Weights of a small mixture-of-experts language model, trained from scratch on English Wikipedia.
Training: a variant of Muon for the experts, 818M tokens.
Below are experts of layer 3 (counted from 0) of a mixture-of-experts language model. Rows are named router (the router's row for the expert) and show model dimensions 0-159. Each number is 128 + 24 x the weight over its row's rms, rounded and kept within 0 to 255. Numbers have three digits each.
After each expert's rows: a language model's description of what the expert responds to. This comes from a sample of Wikipedia text that the model never trained on.

# expert 36
router:140086120104102150090136121125113095150111137091129157107149105108130134169136143091108128123133131144131137174134140135131129150171116118100147087150094104164126116097107095112147090112138146152172137121102121156119152106157150095160131080141165110106129146107152154130135145150113140137088099138174171112119116162135076129105109100122094105115114140143149154078165148148103154118092113184127107121151093137175095094165108129113116113095129112142120100166076128136124111133133140
What it handles: Capital initial letters. Single capital letters opening a name or word after a space, pipe or comma, such as L-ewis, L in match results, F-elix.

# expert 28
router:136087094128126118126120103163164136086105157145136108124125132168149134114110096127120172172122095115093113096121097111127094142124106169151171106158163156130101146107096092129112116153120140142133152088087144116101166121107124120120106116131114155123127098096127147139135171132103126144099138088146143114149113164172170171152110142121096111131117112126112089130115137147119131129162139081131110135117136143136168131099139065093153185114145117194140130121129137101132142128136181
What it handles: Of and word middles. Mostly the preposition of after a noun; otherwise middle or suffix pieces of long words, such as beh-av-ior, off-al, height-en-ed.

# expert 38
router:118148092128104050121137168143100122126108161105136131116120117125135097128109131149132112057162132135143174140108116116141134118072115068114106122125096141090108109121159095126169114118128170141125088108103143144142105123129094085105100138124128135144096175136129145130114110148115110097138148085129154150100137147085078135096109113108110117138102110111151157111130110122148145112115107150140133138145112100137116104095145113097093138101173091131146124135082117120138075153103101
What it handles: Table and code oddities. Scattered tokens in tables, chemical strings and lists, such as Won in award tables, ±, zeros, semicolons, and Minne-apolis.

# expert 16
router:118148150131146132135117155131148099131145131145112172121100094199111102087081130104165088140112146113116136113092136118118147081128097124094082081162146114138174163132141091082156136141099150107101148111145148120093144154126138129151085098137087134153119107187175151136112108137093109129132117120162103101146120120138156154151141078122104169110161143133155131146164131143116129117077138131107142122137120151157112108106138161120145126161134141155115149101149152123101117121125126
What it handles: Determiners and quantifiers. Determiners, quantifiers and possessives opening a noun phrase, such as the, some, all, two, several, their.

# expert 51
router:115160092151134111144134143125086136151112134116130089131121127102128146130116119158126117120133157147151113124086157120130161109118153110160128157126092102100100136145143073120158130142100176177161149104110137126108145107150132072137084164133136126146090151165091124128174119118091135151139119144092118151115155144107126147099108081099111153103078133106163168077169121135102154146099079110116100103088108144131104153132138094122131118132119127148137161174133127106130137131108085
What it handles: Month names in dates. Month names in dates, often in tables or after on, in, from, such as April 10, 2015; 22 April 1998.

# expert 49
router:083164142105133136121125160103147109119159163102127109159140111169150107121139121116144163121107128093105098094106143088096146108154137098118105092154110135132168147132140138113105105143088139090121158145110142098113157171136104128164085101089106131159110135139143149152073120136101147136155114129152117096110107132148128169166161091167099156116128128147158155160135125156111143133115142108132116119179157165164148175100129150134135138154115084123118095125159114125150143133076105
What it handles: Ordinals and number words. Determiners and quantity words after the or a, such as first, two, second, new, final, same, often before time or years.

# expert 50
router:117140102127144111108128152118153080127122136132115110109112110160142095181088144133135100099146095084128111111118135116142128153164103110074175088097121144105077145138154083088134124135121117148174104142103096172142114145135097087163090156118113128130145176180138147151127097122130156126108157099153122132145118160145116105114099077142152144118159150118142117123152142153122126164103154097121158120141153141165106159154128165128117114137129166128105107136109146119098145123079125
What it handles: Definite article. The article the or The, plus its, his, this, typically right after a preposition and before a noun phrase.

# expert 29
router:114151096128113050121131162142099119120109157104136139116127118121132097125111134148129112059162130132143174144112117116144135120074118073122110117125091137084106110112151092121166109116124168133124083112103137141141108128128097090105097138115124137135100179133129144132113105146119105095142141086129153149102130144084077130092101116107105117137104104106148157101133106117139148113109106149138128130144115097142111103095143106094096142108170090128143115134088113112130067157103104
What it handles: Abbreviation and code pieces. Periods and letters inside abbreviations and codes such as U.S., U.D.O., FIJ and Mr., plus odd pieces in Latin species names.

# expert 3
router:117138150132153100118158118140105141140116138167107129141177133126091118140114108091177123156096090113131146127132160154166153110128100148127144128138158148139141170168108173136145158181148114101096073131138180115115095099113131106129115092099115112102123113132092128133090135148090110082106144152096122126134127106114097134120114166147117111112172131118163130121154147164133082085145133153141104102154152123117158147139144090165121182118152106146119145084100144099153124117146121
What it handles: Mid-word pieces after initial letter. Word-piece continuations right after a short opening letter or fragment, such as n-ative, n-aval, v-ary, Ir-ish, F-iber.

# expert 22
router:149152119113156144138105151112144164130135134149140125164133138101112116164128124135077149130156144166180126108122137090152140163119094132074096135132127129110137083121126125168107132077156154131101130137134100122144111153137130143106157177141157149107152158171125115109162146102133107098136155142138082102106142098121140119115150116108086099165096105153152153107110149104139171109124139120114143092079092102118111167110102148151097082080092140103157146151122103125127146133144097
What it handles: Title-case name words. Capitalized word pieces inside titles of laws, awards, occupations and organizations, such as Act in Act(or), Art, Commission, Records.

# expert 39
router:155127105113116157141133148114159156112091089128147147141104173152135139155129124136085146119107162116130088137116087133119119130140114129169150166078149177100091093163142070165108136165145111109130155143135125131116148132129155150090128133104126133106164117070150134125087156111169132166111136136159123075134113139096130167107099124127135125158092095154103130149116136096156115185137108094143103167128113108134115142113111117109087117153144126103141134169143092117120140118132159
What it handles: Name-ending syllables and letters. Single letters and final syllables inside place and personal names in lists and tables, such as Cash-m-ere, Heath-m-ont, -ton, -ford.

# expert 15
router:164151177105099138157108135114112142162133109151117098155128088119145161163135169149131074149122109094144135162130140113163111160093099118171137114105083155150161126135129122091155116100094129124127097099156109157123103147138102066137152164112155101096116148119109102086122140119091117141148163140107130118099151107118158126132127137122141146126113169156158123111099157104092160130120113109154105112141077139165091106157091145138139089157101148122113136165138155137122107126136140
What it handles: First names and name starts. Given names and opening pieces of proper names, often in tables or lists, such as James, David, Tom-asi, Er-skine.

# expert 7
router:132118138131134128157109127084164094118112108130141094153136124141175132155150105123114121058115140111160099163139154094157175142156116068083143116145083160134099108127133141128094093110174112155166119179128142118122136166119111107111095118120164103107149158135154126128113148136139152142153133131164131081108131127125080153149152088101155154122133137128122166107106129154123152136098126142114114112128085148118146141136150126145121127154121131103123085162108071113111074138119133
What it handles: Capitalized word openings. Single capital letters or short pieces that begin capitalized name or title words, often after the or The, like F(amous), M(ongol), S(icilies).

# expert 42
router:122113074128172147100111122124137155094100124143146140096151158137132145121143109103140164113135177134125121138083117123149167146113142131118083110141153091137079128093109141109119158107134089158140158114099129087119138145102122119145165152161152149145099144116142133104106152151174147112151136143160149111120115164114110130122109116152096129101119117131095118145148144089087148143108157120098186120091124135077145164109116068083130096085141141126154090149110115115158137160131125
What it handles: Consonant pieces in words. Consonant or cluster pieces inside or starting words, like disin-f-ection, incons-p-icuous, after-m-ath, plus dashes in year ranges like 2010-Present.

# expert 52
router:104164081106160125106122113108140106160116129134133112103135166158108146154106100126126167140130167107116120125156128096176115150131148140159140141132159098103154100158118146109106151148124120087191151161149152145155156108103128087110156144132151169124132132086104089088068102141112168109123146121100084124131119123128128104107100077147126163093157108072101127154124104127122148112118127125157127121103153135141148145117138166150122103108088123163156123131176106124125156136112136
What it handles: Ordinal suffixes and pieces. Ordinal endings th, st, rd in eighth or 19th century, plus inner pieces like Met-rop-olitan and ap-ost-olic; also row numbers in tables.

# expert 40
router:124103137133126134142182125149117089154162116121120137106138093116138121175112090103147162135136162135137107099119132113116138159104114142122114120106125105150148154110147102114153165098109140160142136092136141135096132101142138135169114117166143099159074154111084147114130131134116151159145133140158123150113093175080148107146143135130096104147118146154098113160139135083109115100080175170103127138068126102157145144103108155090105118102113099130125122088141136175084117116088113
What it handles: Verb first letters. Single-letter or short word-start pieces beginning a lowercase verb or word, often after to or was, such as c(ut), cont(ributed), st(abbed).

# expert 47
router:120148097130118050123135171151095115122114161104139134118126125121130106129110134147131112057161129135147175138103118114140133122074118063113108117128088130079108110118150096131165107119128175137128087110101139143140112123126099084111100139120126135139102176134128150128109112142120097101140145083128154149103135145085081136101105114106112115138104109112152157106133110121136145108108104153136131129151115100136117111094145109096094141106169088132142125137084113121136072156101108
What it handles: Start of new entries. First letter or token of a new heading, table cell or list item, like ESP-N, the = opening a title, G in a stats header.